config.toml
num_hidden_layers = 9
d_expert = 96
moe_layers = [0, 1, 2, 3, 4, 5, 6, 7, 8]
balance_loss = 0.000394
tie_word_embeddings = "early"
beta1 = 0.95
batch_tokens = 131072
max_seq_len = 1024
dataset = "wikipedia_en"
Below are experts of layer 5 (counted from 0) of a mixture-of-experts language model. Rows are named router (the router's row for the expert), gate (a neuron's input weights, with its number), up (a neuron's input weights, with its number), down (a neuron's output weights, with its number) and show model dimensions 0-127. Each number is 200 + 40 x the weight over its row's rms, rounded and kept within 0 to 999.
After each expert's rows: "comes after" lists some tokens at least twice as common just before its tokens as in all text; "comes before" lists some tokens at least twice as common just after its tokens as in all text. This comes from a sample of Wikipedia text that the model never trained on. Tokens count by the router's weight.

# expert 60
router,246,211,251,205,255,246,203,223,216,249,168,204,213,212,220,210,114,233,150,219,201,190,205,195,198,281,197,278,218,159,96,220,140,245,129,162,114,247,154,198,189,195,150,175,216,253,196,189,193,178,175,176,186,192,211,145,223,160,184,190,257,155,288,195,163,155,169,179,241,140,162,246,121,253,242,190,165,208,248,247,154,196,143,165,207,133,182,207,173,144,166,210,204,157,237,121,159,189,143,204,122,211,165,176,214,169,214,164,190,226,218,228,210,235,260,271,204,144,229,248,196,220,152,236,217,270,159,211
gate0,191,236,164,113,265,171,213,146,179,216,230,227,218,234,231,172,234,188,192,131,172,191,106,135,159,223,234,198,187,164,178,192,204,218,158,225,164,188,177,138,213,290,176,223,150,212,187,239,189,147,165,140,196,105,238,186,181,299,197,266,226,229,194,220,196,155,186,213,195,181,156,233,238,254,178,166,141,230,174,164,242,177,129,219,144,154,310,217,197,238,148,257,183,243,165,230,194,177,184,234,206,177,291,198,130,233,202,216,149,178,190,214,228,127,205,185,193,228,272,214,213,164,184,196,156,124,193,219
up0,198,221,146,231,231,187,194,148,176,207,220,228,240,177,215,139,212,287,127,148,166,196,241,184,144,221,164,195,175,155,157,181,257,242,227,296,194,213,178,215,286,207,208,185,170,237,215,169,147,168,263,223,200,200,217,198,233,250,175,257,275,291,221,223,212,208,149,186,272,215,274,125,192,154,161,141,234,219,191,188,151,190,153,202,164,194,268,281,189,233,176,236,137,184,163,95,156,214,209,262,174,251,237,182,262,256,147,190,168,121,198,217,230,235,173,239,201,167,198,198,207,221,224,176,187,209,183,218
down0,217,191,254,195,251,238,131,245,190,193,213,252,178,168,160,230,225,210,105,190,171,211,180,95,240,127,251,241,181,199,215,228,342,234,191,186,260,182,240,161,251,144,137,265,185,179,245,221,134,192,166,151,202,202,154,254,228,178,172,190,172,189,214,211,187,184,156,253,198,266,130,110,190,288,228,244,212,224,219,184,233,169,243,258,174,175,206,226,204,216,158,197,210,210,181,171,191,203,210,220,121,187,120,252,196,193,163,226,177,197,186,169,284,192,261,162,217,186,235,220,155,185,187,242,229,193,207,183
comes after: "-", " was", " P", "|", "st", " In"
comes before: "c", "ed", "it", " office", ":", "re"

# expert 42
router,111,213,155,187,178,183,152,211,220,146,217,251,179,260,186,138,144,284,186,260,229,216,180,154,166,255,261,235,230,177,154,186,128,126,199,206,172,234,178,193,230,188,238,176,125,189,148,146,224,246,191,121,229,204,211,244,175,209,201,226,256,140,247,160,188,126,212,230,185,218,181,181,126,193,145,199,182,287,210,193,148,210,172,207,242,199,235,226,135,258,147,223,183,184,208,206,165,170,263,196,207,207,163,320,231,200,214,143,186,151,200,100,192,238,220,234,187,236,173,246,193,209,192,216,203,217,243,146
gate0,267,173,188,186,132,201,146,112,228,210,187,199,161,228,245,211,228,199,150,149,163,150,158,279,251,206,157,105,199,253,256,179,199,210,231,228,145,208,218,173,267,239,193,184,255,279,163,224,115,221,166,210,202,177,147,210,258,257,239,173,190,221,180,184,174,162,226,138,205,198,207,196,250,174,160,274,175,127,170,104,201,208,186,153,187,191,213,265,167,231,221,229,139,206,211,222,215,112,210,249,319,175,145,206,199,213,213,160,175,194,208,190,153,251,217,225,173,159,240,227,207,193,193,149,179,211,200,243
up0,247,135,200,177,240,235,173,142,206,188,199,149,147,153,181,96,175,265,225,152,201,170,171,222,167,213,149,195,196,229,164,167,222,251,202,260,285,198,213,248,234,270,223,250,208,203,165,226,139,229,173,184,280,179,236,274,264,267,175,231,233,139,155,161,172,187,219,231,225,155,278,220,277,172,244,242,244,164,165,242,196,233,215,164,129,180,176,219,174,244,213,233,197,180,194,237,161,224,219,211,219,133,154,175,234,175,230,189,257,189,160,185,205,256,219,186,134,142,192,197,269,180,225,206,188,127,178,277
down0,160,258,202,229,171,212,158,208,267,193,176,243,284,244,218,231,155,238,218,251,225,225,181,172,144,291,223,192,175,189,167,285,187,191,245,202,175,203,196,158,213,169,221,157,206,184,133,216,224,222,168,201,222,253,227,173,220,211,211,291,202,192,203,219,251,171,217,151,128,166,202,151,205,247,193,207,199,206,192,157,115,245,264,225,276,174,220,176,186,158,186,191,222,187,237,121,195,275,219,153,194,175,281,195,188,180,119,164,137,132,237,273,261,160,222,233,209,151,173,153,196,102,197,199,145,197,179,137
comes after: "\n", " |", ")", " information", "---|---|---|---|", " career"
comes before: "|", "-", "\n", "|---|---|", "---|---|---|---|", " Year"

# expert 79
router,223,237,208,207,216,258,152,173,249,222,160,203,211,144,152,198,229,279,200,293,139,167,206,250,186,248,191,171,247,143,220,179,191,238,217,127,155,146,126,214,168,154,186,257,185,263,233,225,155,176,189,188,145,126,182,254,214,205,156,141,250,240,183,217,161,202,223,173,223,214,200,274,267,173,206,176,253,204,238,248,184,161,212,250,162,202,137,148,149,144,184,227,241,262,208,210,195,207,221,244,164,177,232,212,200,328,138,286,169,220,195,230,231,271,185,243,189,216,172,180,199,244,193,225,160,168,233,225
gate1,157,237,246,200,188,211,187,152,163,165,134,216,198,210,179,304,145,253,207,186,186,207,210,169,143,178,199,258,246,189,164,249,227,188,212,200,182,242,257,236,182,194,211,137,211,173,176,172,282,190,186,235,216,209,128,171,243,107,205,235,280,199,217,181,185,178,169,133,181,196,237,188,194,181,209,169,187,222,182,125,159,238,140,154,115,182,187,239,94,208,164,225,169,211,193,212,145,188,157,73,120,201,230,210,172,241,195,201,177,231,207,218,220,171,141,282,175,158,245,214,201,196,184,251,191,191,293,217
up1,166,258,237,227,194,169,189,207,170,244,180,196,197,177,210,163,139,142,238,165,176,228,214,146,231,247,178,206,202,155,261,308,181,201,300,157,229,215,198,205,204,200,106,171,243,152,195,192,248,176,279,149,235,264,125,233,188,147,206,239,194,186,152,222,194,200,238,160,190,222,193,244,191,218,257,260,248,142,166,160,197,181,153,229,185,179,178,247,192,127,174,153,170,197,242,224,192,166,144,151,174,239,286,173,188,234,157,185,168,271,160,228,185,173,146,201,152,124,196,110,222,162,215,228,196,128,194,236
down1,208,252,254,168,155,246,225,204,199,229,226,254,233,139,180,240,238,172,321,200,187,287,157,167,144,228,205,208,160,144,180,288,178,190,188,193,192,110,241,155,194,272,190,170,233,170,166,271,186,226,180,197,206,201,188,178,231,182,174,215,161,145,162,212,234,270,256,206,253,214,260,164,186,162,167,211,169,150,199,205,133,270,156,215,133,143,131,222,172,190,148,178,184,214,260,240,247,167,164,185,248,213,182,244,167,204,212,253,195,203,280,196,162,224,158,220,224,186,161,209,259,199,120,174,138,213,212,240
comes after: " re", "fe", " ", " con", "g", "ad"
comes before: "ed", "ing", "s", "ment", "ive", "ance"

# expert 40
router,221,190,155,214,329,190,171,187,172,168,199,121,237,196,155,184,185,262,169,206,183,153,234,216,182,174,220,243,242,164,225,228,285,210,138,141,141,146,215,168,181,172,221,198,277,250,229,177,140,201,187,191,165,171,219,230,186,220,152,236,247,241,223,210,185,251,201,165,224,204,245,201,272,171,205,234,197,227,195,250,230,139,216,276,185,231,164,184,181,237,132,257,231,270,166,174,253,216,118,225,198,181,241,216,188,281,158,164,237,193,217,259,292,225,211,257,240,175,147,224,202,251,210,142,218,221,270,174
gate0,227,279,270,204,223,194,196,186,180,265,154,199,130,246,207,265,165,174,210,163,181,196,169,251,190,140,262,246,235,164,210,227,193,226,222,180,266,157,202,254,218,183,253,206,208,200,220,188,243,143,213,256,185,185,218,170,138,218,229,186,150,234,210,199,149,247,233,193,118,183,138,225,217,221,149,233,198,249,205,170,188,274,170,254,182,225,210,179,86,172,158,219,222,88,254,150,198,242,235,173,246,91,261,179,124,118,182,227,182,150,215,207,228,218,169,182,191,188,181,150,203,193,216,140,198,244,198,187
up0,201,183,265,176,193,151,209,198,241,203,182,200,136,219,220,199,173,169,189,193,163,168,230,206,239,128,229,214,236,161,271,215,196,252,143,133,199,176,181,305,192,160,335,169,192,167,207,179,221,196,225,194,179,136,269,123,154,241,186,187,199,162,234,191,226,234,214,214,146,176,178,148,212,262,150,208,199,233,226,137,210,188,195,164,179,170,218,210,110,165,225,266,222,154,266,169,207,244,243,131,189,126,308,225,125,261,176,245,255,151,177,172,204,191,185,185,240,207,205,181,164,177,176,208,162,245,174,188
down0,270,250,232,216,157,184,206,188,219,211,250,184,192,171,123,177,243,217,199,232,249,234,199,268,242,121,210,191,249,255,194,173,205,217,202,243,216,172,185,260,223,195,185,247,274,115,148,258,206,207,207,236,211,194,143,200,168,212,122,210,177,107,201,169,223,241,205,187,194,175,188,223,180,202,147,212,93,236,198,251,254,215,163,205,228,165,169,220,121,214,162,168,199,194,209,174,245,148,227,139,250,168,224,104,171,217,234,229,186,152,211,261,198,166,244,177,225,124,235,181,246,207,179,150,73,186,164,217
comes after: " the", " a", " his", " The", " re", " this"
comes before: " of", "s", ".", ",", " was", " in"

# expert 32
router,218,248,191,159,203,136,156,186,210,179,247,229,241,236,329,159,220,172,185,193,189,181,144,197,231,270,161,172,257,164,128,212,183,195,170,193,246,209,199,143,175,212,151,181,117,214,254,267,260,182,276,215,183,179,164,226,212,159,160,169,184,225,160,193,227,189,179,181,143,171,148,259,269,175,203,174,268,234,263,161,218,190,194,249,297,201,210,194,186,202,161,187,261,242,292,150,237,180,227,230,184,234,204,140,187,160,142,175,268,240,212,186,260,190,198,204,144,188,151,230,219,165,193,167,213,191,257,131
gate0,114,256,244,208,305,162,171,192,207,181,209,259,260,152,232,193,236,204,251,148,189,218,121,195,230,212,245,226,196,167,171,235,273,239,206,229,257,214,143,227,134,251,267,202,158,281,244,171,223,241,223,184,202,274,197,127,230,244,198,235,137,211,162,159,166,204,191,304,230,171,154,200,233,178,174,168,224,211,127,241,205,240,218,210,188,214,206,193,217,156,222,216,183,148,191,233,154,186,146,190,203,255,219,259,156,182,217,233,159,203,201,216,169,182,219,176,167,194,218,177,113,248,123,228,178,183,182,291
up0,229,212,183,202,191,205,226,174,142,244,205,202,220,299,215,161,120,163,306,144,188,153,195,193,281,206,204,113,143,167,228,187,141,289,172,205,186,204,182,204,223,151,203,167,178,156,168,154,260,188,174,221,262,202,248,269,221,250,220,192,171,201,187,158,204,197,135,101,140,200,178,171,236,260,234,185,270,144,177,183,215,192,230,196,206,191,174,248,200,231,169,235,178,167,171,165,253,160,105,226,227,191,152,196,189,218,226,156,219,225,259,177,174,282,253,189,198,251,231,244,183,138,226,151,155,175,184,217
down0,236,209,149,207,165,206,180,194,243,169,329,269,211,189,225,120,185,183,231,180,207,204,170,176,226,202,160,190,185,183,165,208,170,198,162,123,204,214,225,176,229,193,190,136,242,177,213,184,232,241,194,148,195,237,161,182,263,192,216,162,134,196,288,222,177,197,220,149,251,220,228,244,181,263,265,197,205,117,123,189,136,206,265,213,218,143,197,213,153,222,164,185,132,147,126,152,196,197,165,146,241,137,189,281,155,248,196,185,176,220,169,272,112,190,290,255,201,241,221,227,212,206,196,159,196,220,169,208
comes after: " ", "te", " T", " Te", "par", " comp"
comes before: "le", "ment", "mp", "les", "ch", "vision"

# expert 20
router,162,220,220,114,217,183,237,247,201,227,186,172,239,166,271,243,171,277,137,163,152,179,194,196,206,223,241,163,185,191,227,291,187,150,243,245,228,202,148,157,203,186,202,184,220,256,168,286,203,134,228,234,229,277,236,152,169,220,163,184,213,192,220,242,270,243,160,239,249,212,162,170,173,178,165,232,167,232,174,274,138,261,179,185,184,280,230,204,188,163,253,168,286,216,211,274,221,202,162,221,237,159,159,227,219,173,236,165,133,226,150,172,218,183,175,169,199,101,213,205,259,239,153,214,242,200,259,202
gate1,191,203,141,227,215,175,219,206,203,234,225,193,136,267,144,195,187,210,204,164,161,208,204,189,240,232,174,165,161,185,193,145,201,188,140,232,247,90,176,141,202,140,255,201,212,187,187,122,131,128,163,152,97,153,169,245,212,206,235,250,166,244,237,218,220,243,187,212,229,160,200,260,209,244,161,203,206,132,234,200,231,147,249,194,137,133,133,183,148,204,192,140,242,119,181,227,203,213,135,238,204,215,169,244,212,140,205,170,227,193,271,224,125,235,191,137,177,262,148,187,139,170,186,225,221,227,222,203
up1,273,184,271,130,239,203,231,172,229,218,121,201,190,84,244,138,221,224,226,253,160,243,239,114,174,148,146,155,228,187,200,170,202,193,218,231,122,215,199,282,183,301,155,213,225,188,169,234,149,159,206,173,203,224,228,146,185,192,198,166,205,224,194,189,146,205,217,192,162,189,191,119,179,257,218,124,200,219,208,247,107,235,198,196,223,207,219,271,193,150,175,225,209,227,220,220,150,196,211,132,199,186,236,179,199,155,280,189,205,185,163,213,253,244,204,214,235,195,247,205,274,137,168,231,126,182,217,217
down1,147,215,215,80,225,226,213,190,150,214,152,214,251,175,249,233,241,195,153,176,179,207,197,203,132,206,228,216,217,205,141,221,209,202,217,163,147,235,158,195,224,266,243,192,241,191,216,192,210,184,193,240,253,228,262,139,185,190,180,247,204,189,231,209,233,225,232,223,160,183,196,152,164,237,164,181,142,303,217,265,148,237,139,254,225,263,206,334,168,253,176,213,149,230,163,262,202,133,211,130,198,204,175,234,173,205,205,137,209,200,149,190,249,136,184,221,230,126,237,191,276,194,122,218,160,195,220,200
comes after: " he", " He", " to", " who", " she", ","
comes before: "ed", " was", " been", " a", " be", " re"

# expert 4
router,171,289,182,156,272,185,194,246,198,174,246,194,220,165,227,197,224,260,148,224,193,179,163,237,165,185,207,126,201,100,200,247,165,201,161,213,215,193,145,212,172,162,272,134,240,193,240,218,173,182,238,171,179,281,177,212,152,197,166,144,122,198,212,181,176,261,259,208,211,192,206,247,162,191,212,135,175,144,185,154,188,299,164,217,165,175,165,181,150,208,271,170,217,244,278,192,172,218,105,237,238,142,204,222,198,196,207,182,163,240,173,136,260,144,205,182,159,155,210,169,265,133,148,193,184,224,236,169
gate0,174,240,164,214,193,167,183,231,206,233,256,188,177,190,207,210,190,212,255,162,218,148,231,206,212,273,295,195,231,145,240,258,150,178,182,236,149,219,159,231,161,198,153,146,336,182,138,287,211,191,206,166,194,175,231,274,195,273,236,215,212,220,238,133,188,160,247,154,250,252,190,134,182,232,161,240,170,187,215,155,196,214,209,219,278,132,196,191,214,224,234,203,146,237,163,227,202,194,251,104,230,197,267,274,180,210,242,207,222,199,189,215,170,262,213,247,117,168,225,234,222,185,161,161,219,184,170,232
up0,183,225,244,219,183,185,165,186,207,236,238,219,187,306,228,172,108,213,249,210,224,267,199,196,217,171,191,189,197,225,171,211,183,206,170,191,150,197,220,203,254,192,228,219,224,176,212,162,207,127,225,135,223,219,224,195,176,150,151,175,178,183,235,275,106,207,178,104,206,222,172,187,244,191,195,267,228,226,104,214,164,290,286,213,262,158,260,210,210,208,212,224,198,215,209,196,210,172,223,240,179,193,137,228,297,224,142,139,242,220,214,283,217,209,276,213,209,184,253,165,208,210,197,98,164,232,130,199
down0,199,218,226,203,212,220,180,277,167,165,202,204,130,203,189,179,180,283,210,154,243,205,207,227,235,166,238,154,187,267,206,255,240,309,194,215,262,254,242,154,112,277,230,140,176,194,173,231,180,171,206,222,238,206,182,245,255,231,199,194,239,224,162,278,234,244,227,271,225,130,135,207,198,180,171,209,146,285,229,179,181,162,284,176,117,191,236,221,206,203,169,237,193,197,219,211,191,235,138,218,239,213,186,194,294,210,268,220,271,153,185,204,164,213,149,183,190,222,216,155,211,223,203,164,269,235,166,160
comes after: " to", " and", " the", "ly", ",", " in"
comes before: "duc", "ten", "p", "c", "te", " the"

# expert 80
router,252,261,142,184,227,244,173,184,237,203,242,210,98,224,159,162,235,212,222,200,217,156,162,278,197,183,148,211,150,179,172,192,169,178,211,178,197,177,183,228,147,202,245,229,215,168,265,155,194,170,232,158,201,215,120,127,264,181,170,116,185,233,226,215,217,155,201,245,197,234,166,195,110,197,310,91,186,128,228,209,194,283,255,154,203,178,208,179,160,198,246,276,194,195,284,162,184,236,179,260,207,169,218,178,239,261,232,245,150,196,209,211,229,219,244,193,205,216,227,165,145,154,177,230,166,201,194,202
gate0,251,250,316,218,224,204,166,276,224,260,164,220,197,194,248,167,176,193,207,196,184,246,203,170,226,196,214,223,186,226,246,223,176,287,185,193,184,196,138,182,195,253,201,261,203,200,262,229,236,200,257,200,196,152,233,142,316,185,148,199,193,238,247,162,182,167,211,271,215,259,209,137,210,137,282,179,239,196,192,253,201,172,168,229,274,205,230,238,218,140,180,198,263,160,193,231,230,168,114,166,215,201,259,187,236,183,164,225,141,240,200,247,168,158,229,299,210,196,127,174,214,161,196,217,213,142,156,196
up0,204,226,245,217,230,150,248,162,163,197,210,161,234,151,274,178,276,223,238,144,129,209,193,175,191,153,203,228,188,193,326,220,167,246,155,273,234,199,231,222,100,250,164,237,233,214,248,191,252,224,212,131,148,145,183,228,188,226,195,199,173,226,213,198,130,203,165,256,163,222,223,194,225,211,253,157,177,185,233,190,150,181,146,255,224,245,199,173,162,168,190,195,121,128,193,101,275,173,172,190,196,262,217,182,179,166,182,228,175,234,105,261,194,173,139,211,203,204,166,195,182,206,196,176,244,241,237,229
down0,290,211,135,221,135,194,213,190,273,159,138,114,190,169,150,103,219,236,234,145,174,259,126,166,114,149,179,203,244,181,188,229,231,244,156,197,218,195,250,194,189,186,235,244,224,168,182,208,233,249,290,177,250,204,153,254,190,220,169,191,181,194,189,209,213,192,213,242,177,192,172,96,140,251,222,221,251,200,191,199,200,176,186,169,182,211,210,210,155,190,114,222,173,175,208,230,199,244,185,216,174,201,205,200,220,193,197,245,237,215,131,247,169,152,139,202,180,242,199,229,257,113,112,160,278,217,230,191
comes after: " ", " in", ".", " In", " c", " and"
comes before: "c", " the", "d", "st", "g", "f"

# expert 25
router,195,198,224,182,264,174,166,179,188,198,151,181,229,200,226,185,231,295,222,193,217,175,190,280,240,108,162,160,256,192,218,204,244,241,148,250,249,129,247,153,235,219,186,191,157,209,167,155,128,227,196,187,200,146,151,102,210,149,124,158,200,162,219,121,213,176,251,145,266,144,262,214,152,152,226,208,166,205,172,276,203,215,200,204,187,177,179,207,233,129,219,240,250,197,199,129,270,179,160,203,130,161,167,212,133,194,183,187,262,247,226,133,230,196,207,245,217,201,231,247,196,232,230,223,208,230,203,144
gate0,123,232,178,184,271,149,215,299,207,195,251,165,199,168,203,126,259,178,224,132,237,93,162,194,147,164,223,201,217,254,171,173,130,228,251,173,187,240,210,208,238,224,184,219,172,218,137,182,207,231,193,180,164,240,163,211,219,210,209,202,276,229,267,226,255,123,198,65,224,240,234,143,248,133,209,213,194,221,175,175,178,199,156,158,181,189,262,193,224,164,157,169,246,198,174,168,257,251,205,238,161,191,221,157,202,227,180,222,204,226,237,262,146,165,202,220,280,168,221,177,260,201,217,231,228,214,202,154
up0,202,146,232,218,207,169,246,149,220,250,206,103,218,170,257,226,182,213,230,208,197,265,146,179,166,215,211,220,144,164,255,234,151,153,160,190,186,182,142,207,210,283,211,269,274,153,65,270,195,233,182,249,154,199,195,135,224,181,242,248,224,240,153,192,161,214,185,274,235,235,155,226,228,243,236,264,241,151,243,215,182,259,225,160,220,224,207,230,225,141,172,174,152,219,172,139,196,172,160,106,151,226,193,228,176,175,235,157,238,221,232,238,206,161,201,258,189,216,238,208,187,154,241,204,166,203,168,171
down0,199,182,188,198,248,241,205,208,131,116,241,163,177,186,85,180,211,138,183,235,190,173,214,204,214,156,260,201,208,178,254,222,269,196,191,203,178,208,194,240,196,145,218,257,219,275,160,218,114,177,208,267,221,195,174,169,234,235,150,221,215,190,143,239,197,208,191,203,231,151,216,140,192,181,238,158,184,173,275,179,197,158,126,223,181,233,245,200,230,265,273,131,268,181,184,148,185,159,243,201,236,198,191,234,138,182,205,111,178,188,255,141,250,241,171,188,249,184,155,180,258,235,217,187,227,152,254,294
comes after: " de", " re", " a", " con", " in", " ex"
comes before: "al", "ation", "ence", "tion", "ated", "or"

# expert 78
router,151,231,163,187,216,168,206,215,201,242,163,228,124,242,221,215,211,242,237,143,199,237,187,137,163,199,249,262,223,152,160,150,231,207,112,176,157,197,189,214,216,201,120,211,144,139,177,268,181,223,125,176,239,255,228,247,159,131,228,170,126,152,269,150,162,126,220,134,231,188,179,239,162,180,225,224,267,253,203,206,138,193,185,210,212,164,208,206,219,178,119,193,162,246,177,200,232,194,240,174,189,235,225,171,204,245,199,227,98,174,230,222,163,205,275,250,174,243,243,241,179,227,249,191,215,280,243,184
gate0,235,252,161,209,230,330,308,231,227,195,125,210,207,176,243,218,156,255,175,179,257,183,192,225,164,207,205,118,140,197,147,151,191,220,174,165,179,194,202,218,275,207,203,244,164,192,249,201,209,128,149,214,246,227,209,244,270,248,171,230,110,216,218,109,171,216,164,201,230,220,197,213,191,162,173,226,199,224,281,196,146,271,216,211,154,238,129,167,199,238,227,259,157,173,223,252,165,183,175,155,218,238,191,135,202,242,203,194,150,212,144,198,222,167,160,149,202,219,172,190,247,233,164,144,204,220,241,233
up0,216,180,247,207,288,235,239,256,159,103,148,193,183,153,196,192,159,250,149,218,202,178,205,208,167,279,220,160,161,248,199,178,208,164,187,261,199,291,200,214,162,87,210,185,193,179,227,206,166,114,206,191,218,234,208,213,185,216,174,244,193,222,189,144,133,208,165,236,217,219,206,181,155,164,190,265,143,179,219,169,141,215,214,176,169,216,182,147,250,173,268,150,237,255,163,265,205,206,166,199,222,239,170,118,159,282,155,154,169,167,148,239,198,154,217,219,142,205,270,166,222,242,129,171,175,248,188,181
down0,172,141,217,189,260,189,241,127,131,119,183,233,179,210,180,255,174,198,192,210,203,112,190,227,213,188,216,172,256,186,148,178,290,271,147,187,214,210,219,286,214,173,234,276,181,165,172,237,256,50,220,170,167,309,163,231,180,165,218,253,176,209,227,233,246,258,197,211,169,131,250,254,204,168,145,235,176,189,199,232,172,253,182,244,201,119,192,241,202,202,172,201,170,262,226,214,148,205,209,234,239,245,193,163,219,216,236,156,199,170,178,198,192,191,171,188,174,191,225,184,187,205,246,244,203,245,186,150
comes after: " |", "\n", "|", "%", "ate", " Party"
comes before: " |", "\n", " ", "|", " Year", " C"

# expert 41
router,189,218,171,221,195,229,152,115,249,172,213,190,218,183,283,147,136,196,183,146,75,238,225,252,161,215,116,154,259,180,157,214,171,171,208,220,175,182,219,248,191,186,161,275,173,167,230,144,208,186,201,212,158,192,127,227,149,230,206,170,134,204,229,224,172,209,161,222,123,162,244,189,223,217,198,121,156,146,246,118,184,209,248,210,201,213,208,234,239,172,212,259,263,186,94,205,143,159,139,216,208,240,250,173,197,203,234,206,249,145,247,217,236,197,221,219,151,148,203,167,221,174,234,202,185,258,187,174
gate0,207,198,251,192,167,168,159,185,219,218,140,185,109,115,206,182,244,230,233,142,192,171,141,147,208,201,204,195,137,201,250,197,219,321,179,154,160,173,202,188,238,212,148,124,204,237,128,255,200,226,151,219,192,234,191,180,274,277,212,204,271,189,215,207,184,143,155,191,195,141,258,265,271,242,214,136,166,145,274,193,132,195,190,123,199,237,169,211,227,207,172,176,203,190,157,152,230,185,195,183,224,174,182,179,231,187,218,196,263,114,249,219,235,149,182,240,195,187,168,179,165,214,201,196,264,126,217,215
up0,217,208,222,184,180,188,225,211,209,177,251,158,226,175,151,154,233,251,217,160,115,136,106,226,267,187,256,206,121,166,207,236,159,196,201,141,227,250,184,277,131,272,288,239,252,230,185,212,252,216,176,197,229,201,224,166,159,225,228,276,229,168,209,145,210,173,146,200,262,203,247,273,227,234,208,239,229,183,224,141,240,190,152,267,200,227,227,204,180,180,171,155,177,172,156,218,174,193,168,227,242,210,161,179,177,220,314,117,177,247,252,206,187,198,182,233,236,178,204,230,216,155,134,221,233,165,162,147
down0,224,147,176,112,257,236,234,259,188,204,207,269,156,182,227,212,187,247,199,193,223,178,109,170,156,208,231,170,208,204,180,201,176,210,295,185,224,264,194,187,120,219,240,177,239,232,191,246,257,211,215,274,170,165,146,183,243,224,212,134,216,193,162,240,247,236,143,199,212,195,166,217,283,217,231,192,181,169,207,222,99,169,207,203,218,209,188,207,189,219,275,188,289,151,173,194,254,176,193,227,238,251,207,133,239,178,194,215,267,164,168,250,185,160,139,200,209,224,178,230,185,242,150,216,177,84,115,225
comes after: " ", " b", " d", " c", " p", " f"
comes before: "s", "il", "ft", "king", "in", "se"

# expert 3
router,216,240,152,175,188,176,148,156,220,195,258,186,237,263,248,198,157,301,186,191,201,220,186,167,245,239,190,178,222,202,163,229,246,229,238,200,121,182,169,245,217,214,153,257,193,239,205,152,230,260,132,196,171,287,142,212,163,187,193,223,149,255,147,171,211,198,198,90,171,134,182,195,241,173,238,179,224,101,214,118,283,212,200,240,219,225,178,176,247,183,178,196,167,214,149,197,166,167,175,214,131,193,276,120,191,129,180,246,179,201,219,158,230,204,201,230,141,129,155,188,186,202,147,207,209,170,202,149
gate0,134,290,213,154,261,242,203,265,137,190,247,184,165,183,240,247,220,235,227,168,165,167,182,187,194,179,258,210,225,165,157,184,125,273,279,220,231,223,199,289,164,239,162,202,189,259,142,223,246,185,206,208,191,230,230,188,151,176,230,235,158,176,173,209,205,211,231,220,185,152,174,225,212,201,237,146,215,171,187,204,181,260,187,99,200,223,234,187,205,263,317,185,189,210,204,219,156,196,170,147,111,167,138,187,242,171,189,223,159,259,230,178,137,226,212,271,202,180,278,224,192,240,254,210,153,172,200,137
up0,181,201,218,221,201,185,97,187,138,274,256,222,204,197,149,199,184,169,259,167,184,243,218,189,256,258,200,191,207,183,278,263,211,260,141,232,216,201,133,221,108,194,216,111,233,139,201,174,220,192,191,166,209,171,293,180,262,255,212,256,121,203,157,153,141,232,209,148,248,170,216,194,205,245,194,165,258,171,145,204,190,210,184,208,163,172,266,124,196,201,239,148,170,201,146,248,222,212,211,173,239,209,261,220,233,189,190,268,148,248,240,233,215,216,176,217,224,244,203,197,148,117,166,203,139,202,198,213
down0,161,210,185,195,237,224,167,226,267,215,248,117,129,209,160,218,138,175,234,287,169,147,148,189,187,249,239,166,249,192,198,197,206,251,175,196,198,203,168,184,173,246,258,145,199,156,193,256,210,147,196,216,229,194,139,246,232,286,247,111,197,147,176,163,182,193,164,109,163,289,249,171,198,129,142,205,214,159,227,188,193,159,175,104,197,279,243,206,222,210,220,134,206,214,210,142,211,206,219,197,244,241,217,233,189,207,235,250,202,278,218,248,237,234,210,203,156,215,164,228,174,153,168,209,258,206,224,144
comes after: "s", " ", " S", " h", " ex", " W"
comes before: "re", "her", "s", "le", "lo", "d"